config = dict(
    n_layer=14,
    d_model=320,
    n_experts=16,
    activation='swiglu',
    moe_layers=[0, 1, 2, 3, 4, 5, 6, 7, 8, 9, 10, 11, 12, 13],
    router_score='softmax',
    routed_scale=1.0,
    balance_bias=False,
    router_z_loss=0.001,
    vocab_size=21904,
    norm_eps=1e-06,
    tie_embeddings=False,
    lr=0.000503,
)
Below are experts of layer 10 (counted from 0) of a mixture-of-experts language model. Rows are named router (the router's row for the expert), down (a neuron's output weights, with its number) and show model dimensions 40-79. Each number is 500 + 50 x the weight over its row's rms, rounded and kept within 0 to 999. Numbers have three digits each.
After each expert's rows: "comes before" lists some tokens at least twice as common just after its tokens as in all text. This comes from a sample of Wikipedia text that the model never trained on. Tokens count by the router's weight.

# expert 1
router:429541541522456524384525545484497545442479534423554430543522405544435462531441500553494436525595424465478447564528547444
down0:452475486472481469414557467522503646403543510513522528556452523586419588461564570526586484541496438594461464412539464479
down1:457410532492564554526498432557562415479504495552467486495510506578615480453511459594463490579541576483449452537517428487
down2:474481452390396487506486452463565478492376606538428497472474495499528503437481529463557620466519539578480456418513496471
down3:472471492571555476545421540563453464478612517470542444505533429441526464537478437569585458534514533677435535425475447442
down4:451544526505467610516455483587548461532531478483500438508521526550492548572457568480568501448452473569478494509529411527
down5:533502535517517464537492472397495553534447462555499488544478545472582454460492513540617510502525495464494526549443593445
down6:535511500482501556482573529532532487513444496461520601468505537532497556470447470520551518477443583499506415439416511611
down7:472509411505536496489415526572451582561582487559526531484483583540561401576484532503501527576512502485519548500496453573
down8:568537483550499445445521520545553507523441458532615491560454582428504528552607478445494525498492494563494528516526430460
down9:372497468538472520545533539452483494567447542432449407621505536517466553375469522423526590533535437613520415544535508494
down10:550511450432519473449473516486492514448474538532430487505428512427525517577444477575499477538466576534397484514440541422
down11:505525478507507516437561495476542449522496509563462427498565509495518571477512386527590509513487515513553404535524537536
down12:551487457513497470487562604408528524492509552428550570412559458553561552404410462520508505439446516487493471439501582648
down13:468536435569457515509489479457589511457438540576442493490549563533459583545480432432539541496423460513524456444476500554
down14:477505463501529532454508406452471559523541508469495559513579457464507496467543416588541516530478540560525443501466485489
down15:517443482512526603527510553393487519499533492492501483358463542558523471441466548562403528499480448589478519408463428479
down16:526521468432569429520549485446500584443546427554555581549503599424490500460553513504463381445483534503486561547406434518
down17:483548523510517512398536518546479443418438599461525539526533459552479505526468446452497552611446487402469488514550407454
down18:524549406552525471516512540524508505423508478428476555470528470465598461513536543465465527509468430534528477496545505481
down19:541547517447568549575494508434517398502522486541546566495481481433567453397429532555469428472365573461484471529488438535
down20:445509501503525569529510500548484507461493534491470535526454512428529516468525508479641565541517413532464502557456533598
down21:571535450485522478462468520467537589496486512468479478481564628499518470431477499482512467518446571414567504473437482445
down22:515481535655490525529515458478479476474519563457473552471543377435487513520460459507479420408427514503500399513522565471
down23:472588485440515532519562488478518412499548534541513455541519491553520522376493530460580436534498467492504504486362490502
down24:465490476468448430535542548511544611597449510532462561510461576510556520378460493457530584491482519374517443516494556430
down25:479534479466418492555576457481606470554482588447476504396458566513509459559500471490485516530447563449484503532545513534
down26:476464476591476552429473553519415534547472611562458501559547541566493433454552445432456592419527446487480503511602470498
comes before: " | ", " |", ".", "\n", "0", "–"

# expert 2
router:451501561441460524428459572525469528475464519367484511471479504528454460540508622541526424467504409487566416569468538530
down0:632471511444439548504509521482496531538480436426483500484571518604445559497486516459499536510503483488442460580392501480
down1:554476499449408476500569594497544547506571545570412531504431563508473574437495520525475476500514552501436473562547512533
down2:518552562558481445523565489496366498471540553535600522558461444460535528570520521487434476478505551458492568500491524497
down3:475572559464405493630493566518416591534431521417498435473469454567557476579524483464468541530497414416507518487549488533
down4:514553498561450425519512449450532409510557475523489562470543520493419511578462507440497477507404501483526546515541511442
down5:569477409556452463428471512401620473515455567503578535470526535627510522476486511549525571485485485565524549545469405490
down6:511607445419410454505469489610500466554531529538499382456448545582575497511470473478510611507466563556523452405460448506
down7:516527450519628401379443525527500467505431494445453451474444513446522548468523539426494529501496469530487419488508477502
down8:528557539526495503524541534530528579491442548530492570507443527503632492488492477478512454519419445434495527537492500462
down9:451499453536485534513497480559410507516496485386470533480509514549523517509485574518518414389556448482513436463515409567
down10:509487455453502444473578578462562509539522502548534581544475606512431469443521487478495527550581479506537525549470515477
down11:476500453573551532600498489522482445388434588438507495467545606602497494552529563572475528516524486495495501509502465482
down12:483507521475556505576526458473522549500446489508477494552489441460439548611500466419486433439407466542549465522534488421
down13:505497411461523468594460495441461446475492515530547478519490489541444514555445427527482603494538434541508578562517511474
down14:479453546524494532418572514523510428410441481523545511459527549470503557472481489504513458523352484459446510577459474550
down15:450593507515502574403594485446500556541545489466469540429528490549442420478446564495341561529543532434537468507495427510
down16:465458531506492553479435581607415436447516475441527533505490482543506559440598486501594495458426498589487547400543556564
down17:534457490588479423549506482475594503498544522492528597492553463476382507521474482489505539558538463487510504535525480462
down18:466447503464459424468494494515513485499482454496536431607427443531465469443483516503500547475592471578439480474476542517
down19:553589455532483496458437479466567419496457579570496536479485507609489505496469482468427571510460482549503508575430528610
down20:453511513498432502557546489575400575529478488498479520545467541493521394505520502490442521575443534416492504505533480555
down21:394391523570548460467483582490573491452517526489476545527492467472530555521549451523519487530591472568507475477510513430
down22:431504554524458543509465499498453494424480517531528496512456512556505571537576526508469547500552518564529534441578469475
down23:507568483500620527464432533513524390568555534484555493481572472580416482492544525499558479558625411551482517572423466531
down24:554470505459504530461557541568499476519563491432473464431506498522511494455595517539481418487629498526536517511550534470
down25:528505410504459471430427513454435554461478452546497395506513383517560490497440584477487505487511526511523597458425473561
down26:457420587496406514537545404522460582534557455435486537394528536513510533529555489450489447477386505452484546534543549461
comes before: "\n\n", " The", "| ", "|", " He", " In "

# expert 14
router:403491576509520497386462507455449461491560589446520403427444422464457439562511520582537458443521469483543370528512574560
down0:482466523512400522592516447503515404584498455453491511492573569501536474456507510600567529434409590412421469533457490527
down1:507576477467585448600544428549564569462536474495447545539480524453466417482556522596513523447525492467439466544482564540
down2:540522512537459510541514535404454431540513552476394422466518518506491512511554561526447545529458541506510449478522473509
down3:502556535514457481513477512611505516406499446487453441550571530538526521479586548511508542447566464395490517464491457512
down4:478531424556542441424443511502424526409453555474506489646517466462513458531405520509529603457539490421532560495531492499
down5:474506542469475464490562495556504443485599559388484505458556497427521539599507479627561482430434445468502465521555506525
down6:537479489504415498544454458492443538508520562575487400496456473463530609451495523455508512509437560580489451551502508507
down7:487520563421581553556465510489506467513470507460485476588568394529450452476404526600522484453584520350472493511529469555
down8:507525488493578521470550503498434421528461519372563520556502491454555503541523451556538528468396567429522517479428437528
down9:439451548453602516496497451410543446498566457557516529487421460594451539578483517508458414570364457545458496578525497483
down10:486564492451455499489522416495478449484471490515495548398506467562519491613482505432485497458486458570533513551576471489
down11:483419420487499470495513484531555470611508435507566472570482527520570586520467513562503486559443455506474463507592526607
down12:504529542444432565494512506493531450504478470538521559567458527510453508498520535476588521501498598478410455455373426492
down13:463506564566477603522511436475415454473446458489632480468578486481515430523424555593463451491450421444466467593525542430
down14:521399546588454481563465510506512554492486448498559518511604546546645540422595441503464414429542520502544479441528481525
down15:440430512549570479489442477499442500513501449525570524603486589560615399459515531388565529596474478609533584411517457551
down16:483478532459505553503468528368502555508533581436482504467526641599523477538476474517515555560556492488430404507506538469
down17:588519495553467519445536466575432440485517446506432543483540496427416505519528534527444514518507559574415447540524494389
down18:507515462551518550458459494437458524545547515458460406563518405475486439550546529487482477501565437599477529471539469453
down19:481593493444474485484503526483496483561553447519545478449414586557500446452482539585477454523489422393541561465467489472
down20:593428586528479521538513477502490502445512431556507530457537471539486490411450480616471464550486576403618430548420461596
down21:448410561481497446524547450540466544439556423481612573559468569521463446498652490605491498540488572456466602412568411486
down22:544461500461368444385519502539485451509473436522418519500508522509520509513480444474568428475458479565446542539515472544
down23:466526454533494459502521496511532588523555438588528536454476550512457475500415512547409509520528494437507488540540544558
down24:471607438495490494470489504513439463385563510479429608455525520450541465529487417561484542511495569462526479488517498587
down25:451533437401510506535508511547505561457486482562470475480482432468475526525564474536511469490516498563525489523452474469
down26:446511448540457411498322514431441594488485561571578469446491527567466521573491548437536537410504430494491395491504522531
comes before: "2", "1", "017", "019", "018", "020"

# expert 12
router:414448552487466534425496541551449495498497506515506454468457458586524503510410534562557485497574359508520442561489497539
down0:467525419627485547543580512525517435537408521599497515527586541464500469573524517471498482457512466513497561504535562415
down1:478547479537574462461450449439517310524543522513475386528476534414489628554469455538585493434493485486439478494516482533
down2:513328484555481444529531455475536422498464466524472472438485533420492538447471511469575452540553498555553479438485427600
down3:472484504563549525535500484539500487532546528537465543484513531488504445389448435414457461555567538564565407452482346505
down4:486488501500458407470536475449405473495406553470478525548475568535552514462519546499661445515473427492532479449479552545
down5:517418548520494548458473493569455533498490496477483461479483458505546584520548472515424571481483545433475543424522526585
down6:518518554514532554548557548563505574500485529590500537481562542538563541445561528459466535420518521467505458444420432499
down7:504443509552533602398492480459458461404444450429511512498528508439546479485511519373533522382452520471540502514489473589
down8:521574504484566490507510518433502458580429455392443520481552535442469474501508505477522539522455437488472487539490481574
down9:573567577446492535546480501450500398528453555470449553505493493518513586449490457640446505550439497514468461527460481432
down10:503567544539398443466531526431510410532483504529440497362481460521451481450485559522522511517556493464583576485599600523
down11:461535590481519560516530516551407439440494397455521483660529508431503494556491472448460534443463468486534502439444610538
down12:495413625567471515452397485520495491528476487461425412537418472515518428430463545544356498521599548529592561526340545504
down13:489520535512493537422363489507511498621496485449455523519455476555583515527451500462436454531456521482518498473528431552
down14:452404496561506535468494441537531554514507494368516472439483535524472458474524509577579492498391466485538528568531454621
down15:570491557408483438425468514452533569512415489552475422471482473415515470557509453425475524477489442488506529518560497502
down16:532503414427525463548529582454497499450550556524489596447445512487589523468501439447492482506407473474400544444505414456
down17:496513385395558412540490463466581413557390442473488507551538483541417413465513522416564519433505548543478488540461563548
down18:500415461483556540463546477605470463474545524529515381427492508488537516454525420467502514545465468472570527517537496483
down19:412573529480458527471557440531451612471475467537437479501548448597439463476569551537443558551519525429591537446405442437
down20:552525414427588410537467518520530494494532502465548528511483489470508505455514489407449585455535531527507464472441462436
down21:589478482589597526534497548434477589460498538437494591473517538549490496479515630480532465396514499401498553535486459473
down22:466503530518502517571373533580507491461526494494580440644453501485542498457571520545540469537509548471439531535493617549
down23:467520463385469459522469507470538501523458526555546533521488547500500452532543417495504555467604556588519513490491512503
down24:502580483502429535602462502413521529490489520483551464495588504534526468501443515575543387492506524538537498531583515438
down25:418447527509536499531534370466562608484541444478551485533487517579462451445538520509454620542560495522509498531508449511
down26:511492493600531547529470479571514449547500515547477509492510494442557591412577477468539488482527469546530430564514481548
comes before: ".", ", ", "–", ")", ", the", ","

# expert 11
router:422497541583504454451455514504424494545516534539548418506470347567476498541451566553529474442468413472488516549567542534
down0:442510590564527494486543462599390449464445416490521513463518516430578564420524582496493475492552490617467486455530565496
down1:523513516488459502510583462495445527489568483541497478580502560450534482499539558488554569580548480438425555415464496531
down2:509546552452426538492496542478564587601540514550460552535504483574460501539383532460448533456553444415460467531501516495
down3:520431567516506397466487565432449467569550574530560509487470503520478442428467589477471539488588486516498561417545458536
down4:561560551544530512536504548553456476537574516495553380510542576513564505526462381505505532453503553427453470521539589459
down5:521484497489532426540414503478534464457582568513556479539492540492506540522479436587630501513614440583478456487515572478
down6:511478542513533525397524474551536581466476575492465481546457452463639492555513473534470570477495575477544394482452532485
down7:453405585443436543501546524636513500352558557492479483507503451425436492542466474488456567514412622597507463442542475511
down8:470501508493472452392488524504483452575535589563518442566487537408429466570513551473555595517600524543496458405573464482
down9:456530561620484542531528524501487516545437627529497584544487514483574495491490555496480449526435475529514466495498531466
down10:489522526532490522455546438480552493507519445514538507514518401408522481502479499592529461503506529432436521419474497466
down11:508530514512472458493483556487386423467461443477454500475557398530547538480455488513452477469579408613468531502481544543
down12:427552569483548541535514484603490480504513557444436532584456490517526507505511558491420423516415424552468508470502510572
down13:454564526435520454490552477481517508534487512454538495514471485545561445406495508508521450475463478517461507582403477641
down14:537461578533492466507492472527501546512545485486449491432584497494486527473484541498532434457429452463537486521538584539
down15:480470605531545557453453492511469485521534460510567434494524457534488449437510526604468421546449499508497472524492497516
down16:656440545495482510537517552545523528479505453446411532511374457542489434527530541456520576443580530466436479387449502513
down17:509555471439426522427534395567431506523493623492474493516497501428510507510523557455508513542481542530552470406425512464
down18:505511498549510509471452510471453504433507451515548434413544576530577484580511532480472474579513502502466567451439492546
down19:500494516510453560416485552547495489381491477508535484593487503472590504546519466485550435521541519513477458411520499499
down20:516529473520447527554484534451546474488554527506416440490536398540469542490547474438500455481447458601523539538582490502
down21:495509514470586560397562468489462551538460537365479447489518401524498480541475443523444492533539504508510498468461532496
down22:557533539500504496487453535484547495522406573502458526510491504442483529543502496496437509443414499601491415480550517554
down23:542518462494465529589640487532543506522446499469493461482510545539495531436480470512534501552593528584569558480516504541
down24:499475525510594476614556523469496459610454426576483483495554507473451496426487455478483546516558523591558549412390499502
down25:446491525536508481487514484439480493557472462435520450522475520499478568448518373514413560553479423560468405496509592490
down26:479585321464416513473449516576583469502502528402493511492489505522454481511526417544490485494473437465468450472574499494
comes before: "\n", "\n\n", "==", "===", "The", " =="